Weights of a small mixture-of-experts language model, trained from scratch on English Wikipedia.
Size: width 128, 29.5M parameters.
Experts: 256 experts in each of 9 layers, 32 GeGLU neurons an expert, a sigmoid router.
Below are experts of layer 4 (counted from 0) of a mixture-of-experts language model. Rows are named router (the router's row for the expert), gate (a neuron's input weights, with its number), up (a neuron's input weights, with its number) and show model dimensions 0-127. Each number is 50 + 15 x the weight over its row's rms, rounded and kept within 0 to 99.
After each expert's rows: "gets" lists some tokens that make up at least twice as much of what it gets as of all text. This comes from a sample of Wikipedia text that the model never trained on. Tokens count by the router's weight.

# expert 13
router:77 32 52 59 53 60 43 58 55 68 31 80 52 74 74 85 60 46 70 56 76 62 73 35 44 43 72 24 31 17 48 57 42 74 37 48 56 43 61 30 61 47 40 54 52 39 47 39 48 44 59 51 69 71 60 64 41 56 61 44 65 49 60 48 50 29 62 32 56 33 38 52 56 66 75 59 73 56 88 43 60 61 26 44 46 51 22 73 44 66 29 49 49 51 56 52 55 30 38 57 19 15 51 57 78 71 40 48 39 49 49 68 44 64 67 70 41 27 43 51 30 38 44 46 38 44 42 71
gate0:56 47 44 51 55 56 31 24 40 85 44 56 48 55 49 89 47 38 38 76 44 52 65 55 30 41 76 46 62 64 64 56 68 53 24 57 46 28 38 19 72 38 39 50 70 54 61 42 48 41 71 43 44 57 53 66 48 22 62 41 50 31 57 46 42 37 54 64 57 53 58 40 59 42 52 60 41 34 77 48 67 55 48 70 38 47 59 39 43 41 74 55 42 36 60 44 40 47 30 66 46 10 57 83 58 74 62 31 67 63 37 51 83 59 72 78 67 32 62 26 35 28 49 60 54 36 64 77
up0:50 48 62 50 55 58 63 58 49 33 39 52 50 64 55 37 58 49 78 60 58 73 44 58 90 48 41 42 32 49 24 43 38 50 33 49 45 33 67 56 41 65 71 63 64 42 39 59 44 70 44 77 14 31 47 47 60 58 63 58 70 51 45 13 58 68 56 36 33 45 62 58 48 59 42 49 55 80 53 32 44 41 40 44 55 44 13 46 50 54 20 65 32 56 55 28 40 26 68 32 57 84 37 17 31 56 59 57 65 57 32 58 62 34 33 39 68 57 66 50 44 25 71 24 33 48 67 24
gets: "ir", " car", "G", " G", " E", "la"

# expert 111
router:46 32 40 88 63 78 42 48 75 51 43 78 55 83 50 76 62 34 66 63 50 32 46 60 40 72 67 40 43 42 58 53 94 45 21 38 39 42 49 46 59 57 60 35 83 53 46 45 52 41 49 76 47 54 41 64 52 78 51 65 63 59 33 46 46 39 67 58 53 36 73 53 12 55 64 57 55 39 96 41 48 51 50 42 46 74 53 83 19 55 41 48 67 58 47 66 61 58 44 69 28 23 51 41 38 44 53 54 61 46 54 71 45 61 39 60 51 49 40 47 42 68 45 52 57 61 31 59
gate0:60 55 45 50 60 66 21 64 66 65 47 43 65 52 77 82 55 41 58 32 59 53 30 35 55 80 78 25 45 63 44 51 48 37 24 42 72 35 44 40 85 58 69 56 43 31 51 50 40 62 35 74 45 84 37 75 61 52 39 70 14 57 35 58 34 49 61 57 32 44 31 52 31 33 39 66 56 69 47 59 68 60 40 33 51 83 44 57 53 13 36 52 60 44 84 48 40 37 21 48 69 40 63 57 51 56 59 38 55 31 32 59 46 27 50 68 50 50 47 61 60 53 49 36 45 60 55 44
up0:47 48 41 55 64 49 42 28 66 65 59 24 58 34 38 58 26 46 63 63 30 53 36 52 26 49 54 80 52 59 77 51 44 87 54 68 28 50 41 44 36 48 34 55 45 34 62 40 69 69 82 74 53 37 54 34 51 62 70 39 61 45 33 56 49 74 70 64 15 59 48 36 49 70 55 41 78 49 37 42 68 59 51 46 40 65 66 80 74 44 59 43 68 67 34 37 44 72 50 51 47 49 36 65 65 29 09 40 56 45 61 31 51 38 65 41 38 46 19 55 57 63 30 43 56 65 27 58
gets: " the", " The", " his", " that", "The", " their"

# expert 64
router:70 72 38 43 60 28 30 47 71 59 42 57 47 60 55 61 59 65 76 64 42 53 38 42 64 50 65 42 49 75 34 34 58 46 61 28 52 47 41 51 32 37 30 31 67 40 52 61 50 63 64 38 33 61 71 66 45 77 60 48 52 63 42 71 39 11 64 05 56 30 59 71 41 61 32 44 48 34 50 45 51 55 68 16 74 32 19 72 43 49 13 34 59 57 57 46 38 45 55 39 44 32 39 39 57 51 34 39 56 47 26 74 69 59 44 57 24 51 37 45 50 43 55 51 53 39 12 53
gate0:62 65 57 62 52 33 28 47 61 45 53 37 23 64 45 35 79 48 53 48 55 37 33 34 57 70 65 69 40 65 24 50 56 62 24 21 67 43 21 29 61 37 62 64 56 47 61 48 80 69 42 56 48 53 57 56 66 39 26 37 70 56 21 41 23 35 27 44 58 51 50 57 29 30 81 24 38 46 42 52 48 65 57 67 58 53 51 65 52 51 66 45 42 46 56 51 39 54 66 86 70 48 67 52 27 74 39 71 45 78 52 77 33 72 49 63 45 36 48 76 32 75 63 46 51 43 57 56
up0:68 73 38 57 60 31 43 59 42 57 52 85 24 49 42 64 53 56 42 46 13 35 50 30 53 47 42 55 61 43 41 61 46 46 71 41 59 57 30 57 56 41 42 50 27 49 57 57 57 70 56 78 70 54 66 36 71 19 60 51 64 58 46 52 18 60 27 46 44 46 58 28 47 57 43 16 58 71 33 52 32 35 31 75 74 40 42 43 57 38 42 41 55 64 52 53 45 45 70 34 52 48 65 25 70 59 29 79 41 55 51 81 35 53 09 46 51 71 44 52 63 49 68 73 54 60 16 58
gets: "i", "en", "ti", "am", "au", "u"

# expert 17
router:77 38 46 50 54 71 43 30 50 51 60 56 40 75 67 52 62 52 70 54 28 50 30 48 35 61 61 50 61 54 60 54 81 63 32 46 51 46 65 44 55 42 45 42 55 56 52 69 64 36 47 76 53 39 78 61 59 70 45 28 51 57 58 66 69 60 74 48 21 50 87 37 48 49 43 54 46 76 69 20 51 57 81 47 49 62 39 59 44 33 39 49 49 42 64 30 65 39 38 83 43 43 51 69 59 70 23 28 54 22 22 42 46 67 63 61 76 68 19 55 31 62 58 42 58 30 40 20
gate0:74 21 39 64 59 44 62 43 59 51 54 72 59 61 60 66 40 37 60 37 50 16 34 18 50 49 37 57 37 59 79 55 71 59 57 49 37 45 42 32 59 42 31 85 41 36 47 70 36 45 42 58 42 37 75 44 51 53 68 42 74 63 81 57 30 36 49 57 21 68 59 58 56 55 49 42 64 71 51 28 48 51 63 46 44 67 45 72 52 22 49 48 47 35 34 47 71 52 42 79 60 27 52 55 55 58 64 44 53 54 42 30 28 28 13 88 68 44 53 46 46 57 42 75 66 39 24 63
up0:81 38 37 54 50 46 54 56 59 64 63 59 28 47 88 59 63 39 58 11 36 30 44 44 67 56 41 61 74 43 82 60 82 55 59 58 60 62 48 34 49 56 29 73 44 67 60 39 55 70 48 31 36 54 54 33 30 79 31 07 46 20 43 64 46 39 34 47 43 69 48 46 67 59 38 49 46 66 34 29 50 49 67 36 53 41 26 37 36 43 43 64 40 36 31 47 36 57 61 83 47 35 41 64 75 71 50 29 29 63 39 41 38 60 71 55 62 65 38 55 51 58 54 46 52 36 65 36
gets: ")", "x", "}", "3", "2", "4"

# expert 62
router:43 47 45 83 59 53 51 27 68 52 50 78 73 79 46 51 79 60 83 58 24 44 35 45 50 67 59 36 64 47 31 50 83 59 49 53 34 65 68 45 51 55 66 51 64 34 77 63 55 29 69 72 43 34 71 61 42 80 48 47 53 38 48 54 51 33 59 54 50 40 43 55 25 73 67 65 39 53 64 45 54 63 46 23 46 67 42 59 33 76 09 52 52 57 57 54 55 50 48 41 42 42 28 24 46 59 35 25 48 55 63 69 34 48 31 47 53 17 18 66 33 64 46 59 65 48 45 54
gate0:65 52 48 38 49 44 53 53 57 19 37 45 63 72 35 25 46 54 37 53 55 67 50 51 46 84 44 44 57 66 45 56 49 74 55 35 57 41 44 73 43 26 31 26 42 37 60 95 73 60 39 77 79 58 53 74 31 35 33 19 46 19 46 46 20 47 58 25 42 38 37 51 43 61 60 40 26 45 38 60 65 44 35 42 64 82 55 57 45 74 43 57 70 39 58 36 43 64 39 36 58 73 30 54 27 34 47 47 20 48 60 53 62 54 51 50 61 40 15 50 46 38 39 50 60 36 40 45
up0:67 52 55 53 52 72 68 59 77 58 03 61 67 45 51 62 53 69 35 21 37 86 45 61 19 49 53 45 33 63 60 55 22 43 60 69 60 30 37 46 31 42 41 87 42 69 59 72 50 59 69 68 33 44 57 39 28 63 51 45 41 47 69 47 48 19 66 36 46 31 52 63 34 24 33 33 13 34 58 59 54 35 22 57 45 55 55 65 40 35 44 52 51 38 62 41 46 52 56 49 67 61 23 49 37 62 66 44 35 46 57 33 60 51 42 55 53 22 45 58 63 43 63 65 28 61 60 41
gets: " his", " two", " new", " other", " their", " its"

# expert 87
router:58 28 66 75 51 64 27 45 57 66 63 47 49 76 43 25 74 51 59 68 25 27 75 51 27 67 61 28 45 42 57 50 80 40 44 36 51 77 38 46 47 41 77 47 61 47 35 31 82 28 64 71 72 60 81 43 61 34 35 57 56 35 55 78 37 51 62 42 39 53 99 49 65 39 52 58 57 70 58 38 49 59 45 37 38 62 48 68 50 56 47 47 42 65 57 49 35 50 49 50 23 50 18 53 59 47 60 33 60 29 49 61 67 60 53 62 55 47 38 39 61 59 35 60 66 24 34 47
gate0:66 63 35 48 56 45 34 14 52 69 56 47 46 45 63 37 39 50 70 63 67 33 71 56 75 61 46 18 48 64 48 42 59 62 34 55 52 62 29 43 58 47 73 41 20 36 29 67 51 62 53 78 49 47 55 45 86 38 19 58 34 68 51 61 58 39 64 44 29 29 49 54 56 75 62 71 64 20 54 36 71 37 74 63 52 15 60 45 54 49 32 43 31 38 55 58 41 37 43 70 34 68 38 36 79 62 55 51 49 39 65 46 57 63 48 49 52 36 63 28 48 55 56 45 61 46 31 06
up0:47 46 51 56 49 44 29 58 62 34 35 26 40 51 50 00 43 73 86 32 35 28 38 49 15 27 55 65 42 50 64 34 54 26 57 53 39 53 50 57 67 37 42 72 68 27 55 48 40 44 58 45 32 41 71 77 46 34 64 52 37 34 32 47 45 65 62 32 43 43 58 58 53 35 09 48 42 27 46 58 47 75 58 67 57 48 46 35 67 49 72 51 31 70 26 66 35 31 27 74 50 26 41 40 41 56 58 48 40 49 56 41 58 46 38 54 22 71 43 62 36 54 61 65 36 48 36 55
gets: "s", "/", " /", " p", "%", " km"

# expert 154
router:69 63 52 68 58 46 52 54 72 43 31 43 43 65 48 55 51 57 85 38 56 69 50 57 43 45 77 06 35 55 49 60 62 78 48 31 65 62 37 66 83 55 73 34 71 66 30 51 60 59 58 49 68 45 59 59 31 44 33 52 45 34 50 76 23 42 48 29 22 41 60 46 44 51 66 63 52 42 75 41 64 58 47 28 40 45 40 41 26 63 35 50 48 67 28 26 54 69 58 65 32 58 20 52 54 70 24 33 24 25 59 71 52 52 53 39 32 53 54 33 42 69 48 51 63 32 71 52
gate0:59 81 64 65 55 22 45 43 37 62 51 70 43 63 57 33 66 45 41 44 67 78 56 55 42 28 50 66 67 64 25 40 77 51 57 25 53 46 55 57 73 74 37 69 44 38 76 59 37 54 55 32 37 51 25 70 67 61 53 35 57 66 48 54 46 38 41 46 63 52 45 19 34 29 51 75 36 43 36 55 45 53 45 45 63 40 63 53 58 51 43 43 55 20 72 28 44 45 64 44 15 27 75 45 31 66 46 52 42 61 41 39 44 65 66 15 42 19 54 51 62 23 18 47 64 51 45 28
up0:53 53 48 38 60 65 69 48 61 33 64 45 72 51 79 44 47 49 62 48 42 70 31 54 28 54 67 60 63 52 48 57 42 27 58 56 73 39 47 53 39 58 81 53 62 37 45 33 43 55 51 74 96 51 53 35 19 41 57 33 40 48 41 71 37 28 75 71 60 23 33 59 48 77 47 50 57 67 68 68 38 30 53 22 45 45 54 53 54 77 48 22 63 61 34 38 36 34 47 40 64 45 18 46 48 58 80 42 67 45 64 43 19 60 72 56 23 63 63 42 36 58 62 29 59 61 36 42
gets: "s", "us", "in", "is", "as", "ph"

# expert 122
router:80 46 41 81 65 54 29 59 65 55 73 56 53 69 57 39 78 44 78 59 36 44 60 47 28 41 77 42 48 47 53 90 53 72 41 38 63 75 31 47 78 38 32 50 70 67 55 39 67 26 73 60 85 53 49 51 36 51 45 60 54 22 47 68 39 35 63 53 53 36 71 35 47 55 45 48 42 51 59 37 65 63 45 59 49 84 57 61 36 60 43 27 56 41 59 62 36 44 48 40 36 53 37 55 63 52 37 21 23 21 35 85 63 48 56 47 43 36 37 49 59 68 47 60 61 32 59 62
gate0:54 24 50 59 32 48 57 70 42 70 56 70 33 66 59 45 55 47 45 78 34 45 42 44 50 44 34 42 50 24 46 51 57 30 52 56 59 69 42 32 59 73 83 57 54 71 30 06 29 30 44 49 46 40 69 51 35 56 86 52 52 45 60 56 51 64 60 54 25 52 27 15 74 34 46 55 59 78 59 52 38 27 34 65 31 85 32 37 52 70 34 58 65 47 43 49 61 22 32 47 69 43 51 54 75 72 60 34 52 52 49 74 47 36 47 49 23 46 42 46 69 38 45 58 53 33 45 44
up0:37 48 64 54 45 63 35 41 53 58 36 52 57 38 38 53 34 58 43 47 42 33 62 66 68 73 55 38 32 43 54 43 36 42 27 28 49 34 61 49 45 38 43 34 47 40 33 77 64 76 32 52 36 47 36 70 64 46 55 65 51 53 32 43 31 37 40 53 61 39 69 68 50 55 27 30 72 18 47 39 45 56 70 23 88 52 72 62 46 53 57 44 23 51 79 36 63 52 71 72 58 65 33 68 44 53 43 53 63 31 26 42 66 53 81 24 45 33 50 64 08 56 73 33 64 32 62 67
gets: "s", " S", "S", "es", "as", "sh"

# expert 27
router:62 72 46 58 57 52 53 69 46 85 43 99 24 61 62 50 79 57 46 53 41 37 35 22 41 47 55 33 32 63 38 46 50 41 62 39 38 51 59 62 47 50 31 39 67 35 55 48 72 54 91 52 58 71 69 34 61 54 67 34 58 63 47 60 52 09 54 40 52 50 95 44 40 49 48 58 45 56 54 41 50 65 70 40 63 60 20 61 49 38 44 66 57 69 45 61 42 34 56 47 42 46 40 54 57 68 45 40 34 27 26 80 61 49 54 72 50 49 44 53 45 45 33 51 77 44 35 67
gate0:48 44 51 45 73 39 34 32 49 80 36 36 46 49 27 44 47 43 43 45 55 32 73 63 83 86 42 20 79 70 38 58 42 49 60 39 53 64 57 59 53 35 48 46 24 73 42 69 72 51 60 64 62 41 57 52 23 71 66 45 83 41 63 30 55 18 69 59 39 75 48 45 57 27 32 51 77 49 57 57 43 84 61 51 28 55 39 36 73 46 53 50 46 53 53 71 64 43 32 61 34 52 57 77 64 53 38 45 45 37 73 48 42 73 40 51 73 56 60 35 50 41 51 34 59 42 75 64
up0:51 57 59 56 38 38 67 47 36 63 39 52 48 60 26 44 57 70 51 66 65 74 68 42 58 58 36 39 59 59 71 52 55 38 75 44 66 57 54 75 42 52 50 34 33 76 66 72 55 49 91 61 51 62 42 72 63 67 35 47 62 40 58 58 43 36 49 62 63 46 47 59 54 67 65 47 55 58 40 56 37 71 76 49 40 44 26 41 48 63 59 49 49 48 22 44 59 86 58 35 57 47 35 82 60 36 43 68 26 09 57 40 35 62 62 79 53 41 61 65 34 68 62 85 76 53 87 44
gets: "i", "h", "hi", "ha", "k", "wa"

# expert 39
router:56 66 48 82 63 60 60 59 71 48 30 57 47 44 70 59 43 59 48 50 42 43 50 34 55 49 60 30 37 61 43 65 71 38 25 30 35 52 69 45 59 34 59 43 64 37 44 64 87 53 81 51 57 58 51 55 34 70 72 82 62 42 68 47 31 38 73 38 17 52 59 41 47 29 92 67 35 43 45 31 39 71 76 36 33 64 20 56 38 66 34 27 51 36 83 53 53 55 52 41 60 39 58 45 73 65 48 35 36 40 51 62 41 47 46 78 40 47 27 33 38 64 39 48 59 37 49 71
gate1:45 47 50 63 33 53 40 50 43 51 26 51 53 59 80 65 60 61 99 45 65 58 52 51 42 46 50 87 52 34 70 42 61 43 21 34 24 52 45 49 49 41 48 49 63 62 61 62 22 41 54 50 48 44 69 54 41 84 60 42 63 69 81 53 55 76 80 52 42 53 40 50 30 40 66 28 69 47 43 49 47 44 26 47 42 61 57 82 54 32 30 38 48 54 57 42 75 49 55 37 48 80 49 18 60 46 54 50 59 34 57 52 57 50 44 46 73 26 53 41 61 42 71 76 46 37 86 70
up1:66 39 41 55 32 25 50 52 48 29 44 49 30 56 75 63 51 69 89 38 55 85 42 46 76 64 56 63 74 48 54 61 58 07 39 37 54 55 44 60 46 67 54 54 65 52 73 34 32 48 48 51 38 19 77 45 38 61 58 47 64 66 70 51 59 64 57 58 51 20 35 64 16 30 83 32 42 25 41 51 51 63 31 62 66 29 33 53 41 40 41 44 52 53 81 45 72 44 62 52 70 54 49 46 56 60 62 41 57 40 57 28 44 54 54 53 81 22 49 59 49 50 64 58 36 49 49 77
gets: " for", " by", " as", " with", " on", " after"

# expert 79
router:41 37 32 75 77 72 50 76 77 46 44 77 48 72 51 75 46 48 70 66 48 44 45 24 58 47 56 23 50 46 46 50 66 47 65 31 33 64 44 38 62 63 64 47 80 24 23 49 51 53 57 80 59 49 65 46 50 86 41 50 43 52 46 41 31 54 89 42 54 39 63 58 42 43 58 66 41 37 90 24 58 57 56 45 54 62 66 78 55 61 33 39 61 37 42 40 45 57 58 60 28 49 56 41 61 66 48 37 60 48 67 76 47 57 27 56 41 27 46 36 40 76 31 46 73 38 29 54
gate1:54 10 23 37 71 59 67 29 53 57 22 45 46 28 70 56 38 59 72 36 41 47 54 52 40 43 66 46 19 44 27 61 53 75 21 53 40 63 48 30 39 41 32 47 48 54 43 77 38 57 51 63 58 58 67 57 57 39 50 54 36 32 73 68 49 56 86 33 56 40 49 36 62 58 64 49 66 36 53 50 68 51 45 62 00 54 45 42 23 41 42 54 48 34 59 54 59 65 53 39 59 71 31 48 60 37 70 51 54 60 42 83 62 38 47 55 71 46 62 29 50 44 54 85 72 68 40 67
up1:37 68 62 53 36 29 43 58 56 51 43 34 44 29 41 30 40 48 71 34 66 51 36 35 49 56 48 29 37 43 36 49 35 72 48 46 50 17 17 43 48 44 42 47 47 42 50 48 54 46 47 37 67 40 34 48 73 63 66 26 75 73 45 44 64 35 29 46 83 77 61 55 45 29 42 71 52 38 55 43 43 53 59 31 87 61 26 45 56 49 78 38 49 66 48 67 58 36 17 40 46 47 56 59 38 18 44 61 55 50 51 09 52 56 81 58 33 25 32 63 56 42 35 39 39 48 79 26
gets: " a", " an", " his", " her", " their", " two"

# expert 63
router:85 54 43 64 57 43 49 42 54 37 42 63 71 92 67 45 47 44 54 65 52 55 34 58 48 56 99 60 41 43 49 39 64 32 42 52 63 49 57 51 57 60 47 39 70 54 42 39 61 41 45 46 48 57 65 54 62 45 62 37 77 55 26 62 37 51 58 42 32 54 71 38 50 65 50 52 73 17 64 35 29 77 63 46 69 61 52 48 05 60 53 30 42 64 68 49 43 62 68 55 21 37 46 43 39 69 43 46 40 31 26 61 48 83 55 75 62 30 36 35 53 53 41 66 44 21 45 78
gate0:38 78 29 49 45 49 45 47 46 28 74 60 44 60 41 59 56 32 57 36 44 74 42 69 76 63 39 55 43 54 59 32 42 51 45 55 47 47 56 46 42 70 41 66 46 51 81 39 60 46 62 47 52 56 62 62 60 90 52 20 83 36 32 40 46 33 44 47 47 84 66 59 55 34 14 49 53 84 39 34 52 27 39 27 39 42 78 51 59 63 38 62 37 37 40 58 58 43 39 45 60 27 32 33 40 71 52 48 62 40 24 67 55 64 51 52 40 69 62 65 19 43 63 29 50 63 64 86
up0:61 52 28 26 52 56 42 52 68 29 83 49 77 31 40 61 67 25 75 52 44 49 42 49 40 59 26 63 40 55 97 51 67 48 47 55 47 54 76 42 53 62 63 30 55 64 65 53 44 49 39 53 43 54 58 86 69 48 43 65 38 29 36 50 72 30 53 44 44 68 40 43 72 52 50 40 73 70 50 48 27 50 33 55 36 40 74 49 38 57 62 56 50 49 61 65 61 58 38 14 14 35 48 31 38 58 62 46 75 28 37 48 39 48 60 40 45 75 85 59 55 56 38 38 36 56 35 74
gets: ",", "ation", "ies", "ations", "),", "ities"

# expert 69
router:63 74 41 70 87 62 35 53 43 42 53 62 63 89 51 54 45 49 68 75 47 59 82 30 48 39 84 49 48 50 37 78 71 53 59 33 73 58 54 57 71 49 57 47 67 68 48 40 58 45 51 66 45 68 52 54 61 53 58 36 65 52 58 30 32 44 51 46 45 47 74 25 46 60 57 52 71 37 40 40 47 51 66 36 51 53 42 27 00 38 54 42 43 66 54 41 21 54 32 65 50 31 35 57 77 79 51 36 56 26 43 52 58 56 56 90 41 38 42 35 49 44 55 62 58 31 49 67
gate0:46 62 54 50 54 40 81 27 49 72 31 71 47 34 48 16 56 45 57 49 57 70 54 61 48 57 59 47 44 50 70 55 67 55 63 64 51 50 41 56 44 54 65 61 38 66 47 48 41 63 60 35 66 53 50 99 33 51 77 66 50 30 50 72 59 44 47 53 61 50 48 35 34 48 37 76 41 20 58 50 48 72 45 35 70 72 39 59 58 59 54 47 21 75 42 18 30 52 49 23 87 38 46 66 60 71 47 30 54 33 58 54 40 45 54 69 57 81 38 40 64 11 30 57 56 39 65 48
up0:49 49 10 57 43 67 58 53 65 37 55 53 52 65 52 57 70 59 23 64 39 71 53 44 50 57 52 52 37 52 39 46 21 71 31 55 71 27 62 60 68 37 37 50 88 35 32 35 52 29 51 54 59 63 41 43 52 39 35 57 38 66 64 24 58 51 54 55 08 68 53 86 36 74 35 45 58 45 36 51 35 52 51 59 40 32 44 70 50 35 40 67 65 58 35 76 28 46 59 54 64 36 57 56 73 54 20 52 54 70 18 57 43 58 51 41 55 33 72 67 53 67 37 77 57 74 38 67
gets: ",", "b", " b", "),", " Bu", "\""

# expert 86
router:47 43 66 46 56 48 26 55 49 71 49 54 78 74 55 65 57 41 51 64 50 23 66 58 46 42 45 41 48 30 47 56 44 43 52 41 44 61 82 40 43 51 61 39 58 54 60 36 53 42 77 47 38 69 64 64 34 46 73 46 76 70 46 43 54 61 65 20 49 16 66 58 31 49 43 59 80 29 69 18 45 53 49 43 41 64 42 58 44 64 06 34 42 67 53 56 70 43 35 65 31 25 68 32 48 56 49 24 59 39 63 55 74 69 70 69 22 61 57 24 47 63 46 56 45 15 52 63
gate0:40 41 67 39 43 61 38 48 47 67 78 42 43 65 46 33 60 73 42 57 46 77 68 45 45 42 50 23 45 48 25 36 19 31 74 56 71 23 43 42 58 69 45 27 35 43 59 48 66 26 33 47 50 74 42 44 76 56 47 33 39 85 73 54 56 62 59 54 65 90 50 40 64 49 44 66 63 57 39 33 63 63 57 40 50 51 37 62 62 49 38 70 51 33 74 42 50 33 37 52 32 61 27 61 70 81 33 43 55 49 42 34 47 47 67 32 27 72 55 25 32 22 37 38 62 54 39 51
up0:59 20 77 62 64 53 47 67 52 56 54 67 82 51 45 39 56 67 56 63 57 65 57 43 57 58 32 37 46 34 54 37 47 81 59 47 23 59 43 29 91 59 58 90 41 25 21 43 47 49 57 58 58 57 34 66 62 46 72 53 64 61 49 31 52 74 27 65 40 68 39 42 80 53 59 58 65 45 41 48 68 46 38 63 46 48 46 59 59 54 43 47 41 15 57 51 05 63 54 45 50 31 63 59 65 45 28 53 63 35 35 47 56 36 29 61 51 27 64 72 45 38 55 19 53 30 46 45
gets: "re", "lo", "al", "e", "ra", "gre"

# expert 61
router:47 67 50 75 58 48 51 77 83 37 50 67 53 58 44 43 69 48 72 56 52 40 37 62 59 43 58 44 55 37 29 51 61 76 50 11 68 63 36 53 63 43 52 49 69 53 35 40 67 49 43 56 55 67 48 32 35 70 52 46 50 59 66 87 70 20 72 25 41 20 45 57 47 47 61 79 52 61 45 50 71 66 77 23 57 38 41 46 52 56 42 36 45 84 34 50 44 39 48 51 42 56 72 41 37 67 44 28 25 20 47 87 56 72 51 69 38 49 52 64 47 61 60 58 62 53 22 49
gate0:30 65 59 63 43 81 61 65 57 19 63 74 36 51 59 61 53 50 29 21 50 64 42 47 51 32 74 47 29 64 41 65 54 36 45 40 42 49 55 65 60 64 67 36 56 71 41 52 59 57 61 46 66 47 41 23 25 49 64 60 66 41 58 79 55 10 51 43 37 18 46 59 57 43 40 56 39 46 49 56 72 69 71 43 49 99 56 46 46 33 34 69 49 70 73 66 45 49 48 46 56 42 31 57 75 58 56 57 45 20 58 68 68 59 45 74 50 64 48 54 61 44 49 68 38 34 17 41
up0:66 36 49 28 47 34 31 44 25 47 72 46 81 64 58 43 64 56 61 48 52 77 44 59 38 50 56 37 87 37 66 58 57 31 61 62 44 48 41 46 55 29 45 50 38 44 38 28 50 53 24 46 44 65 55 78 60 78 32 48 64 41 23 41 09 60 52 68 59 38 56 37 47 44 46 39 24 19 49 61 60 43 61 49 64 35 55 59 41 70 48 54 48 46 59 59 54 61 26 49 44 79 67 52 41 25 00 68 53 61 47 45 32 56 39 49 76 36 36 44 53 50 49 27 43 54 83 57
gets: "en", "er", "é", " de", "an", "z"

# expert 0
router:38 55 44 81 72 56 31 50 64 49 49 62 49 60 50 68 83 44 70 59 45 50 29 30 47 52 40 58 40 57 47 55 80 43 35 33 56 62 57 23 62 56 38 30 50 49 44 50 55 55 71 43 42 62 58 51 50 58 56 41 57 56 24 45 58 48 50 50 40 31 54 53 31 27 57 42 50 35 54 00 56 63 65 27 56 56 21 71 52 67 27 70 15 54 45 38 51 34 29 49 31 05 52 49 55 43 59 31 56 38 18 47 55 57 35 74 84 45 30 39 44 66 70 56 59 39 42 54
gate0:19 49 44 57 89 25 29 43 43 73 52 44 75 73 58 37 65 55 35 35 35 65 80 77 65 59 41 69 53 49 58 44 57 47 63 30 29 41 53 50 62 37 45 44 54 48 61 58 51 51 56 53 55 39 33 53 42 47 34 70 44 41 21 18 58 45 30 53 76 53 49 42 28 32 56 29 59 49 34 34 57 71 54 49 42 41 70 54 24 44 82 72 23 79 32 36 75 65 59 78 39 48 35 73 63 35 59 61 36 15 52 47 32 57 56 40 49 51 56 47 52 53 24 43 57 50 55 55
up0:11 50 34 73 73 50 73 38 49 38 34 32 33 44 55 39 60 49 47 55 25 48 78 63 61 72 46 58 60 70 45 20 53 60 72 40 29 24 59 66 34 35 58 55 44 36 60 36 66 60 91 45 44 48 47 19 65 53 47 46 36 42 41 67 71 57 41 58 71 57 55 27 49 44 59 38 50 41 38 31 54 92 76 34 65 47 50 70 51 53 57 63 48 59 39 50 44 61 33 83 45 55 47 52 67 71 51 47 40 31 49 35 74 51 32 45 40 59 43 53 35 41 14 35 51 61 63 31
gets: " T", "T", "N", "L", "H", "D"

# expert 129
router:60 52 35 82 52 54 51 61 73 54 66 83 79 67 41 35 66 29 50 54 37 74 62 21 50 53 76 41 59 49 47 72 52 47 46 31 33 26 43 54 48 43 35 53 62 43 31 40 71 39 81 36 54 68 58 26 31 55 67 38 52 56 48 58 42 39 47 47 27 57 63 48 39 67 88 59 50 43 57 39 90 76 57 44 50 48 46 81 18 32 45 12 51 39 45 51 33 29 51 46 43 15 52 38 45 54 34 55 42 42 52 72 51 63 62 56 81 48 49 49 47 56 34 56 57 41 52 48
gate0:54 30 53 85 45 42 49 72 48 69 48 47 50 46 72 43 59 53 45 26 26 74 59 69 28 54 85 50 69 30 68 59 78 75 51 57 48 36 74 46 60 87 57 75 45 53 34 61 65 31 49 34 52 43 65 27 37 68 49 65 60 58 51 62 66 49 51 56 49 65 19 64 31 41 55 46 60 68 61 59 70 56 55 64 47 41 68 61 59 69 60 60 72 44 47 60 20 28 42 45 53 23 35 27 83 35 39 45 49 38 58 55 90 63 27 54 63 49 42 55 49 44 61 39 62 46 45 49
up0:57 44 54 88 26 25 34 62 43 51 24 53 52 50 62 36 76 43 66 38 59 49 47 44 94 55 50 39 80 40 44 85 62 54 71 48 64 77 76 72 52 50 40 77 66 50 30 43 58 65 79 50 33 40 35 33 50 33 54 54 35 63 17 65 55 68 36 52 47 43 31 71 35 65 58 56 64 46 46 30 65 67 57 74 43 47 74 56 70 42 45 58 64 47 26 36 48 52 57 46 37 51 45 49 50 83 44 43 51 66 55 49 43 76 42 40 38 69 42 35 42 41 59 38 61 26 47 64
gets: ".", "en", "ley", "one", "ph", "land"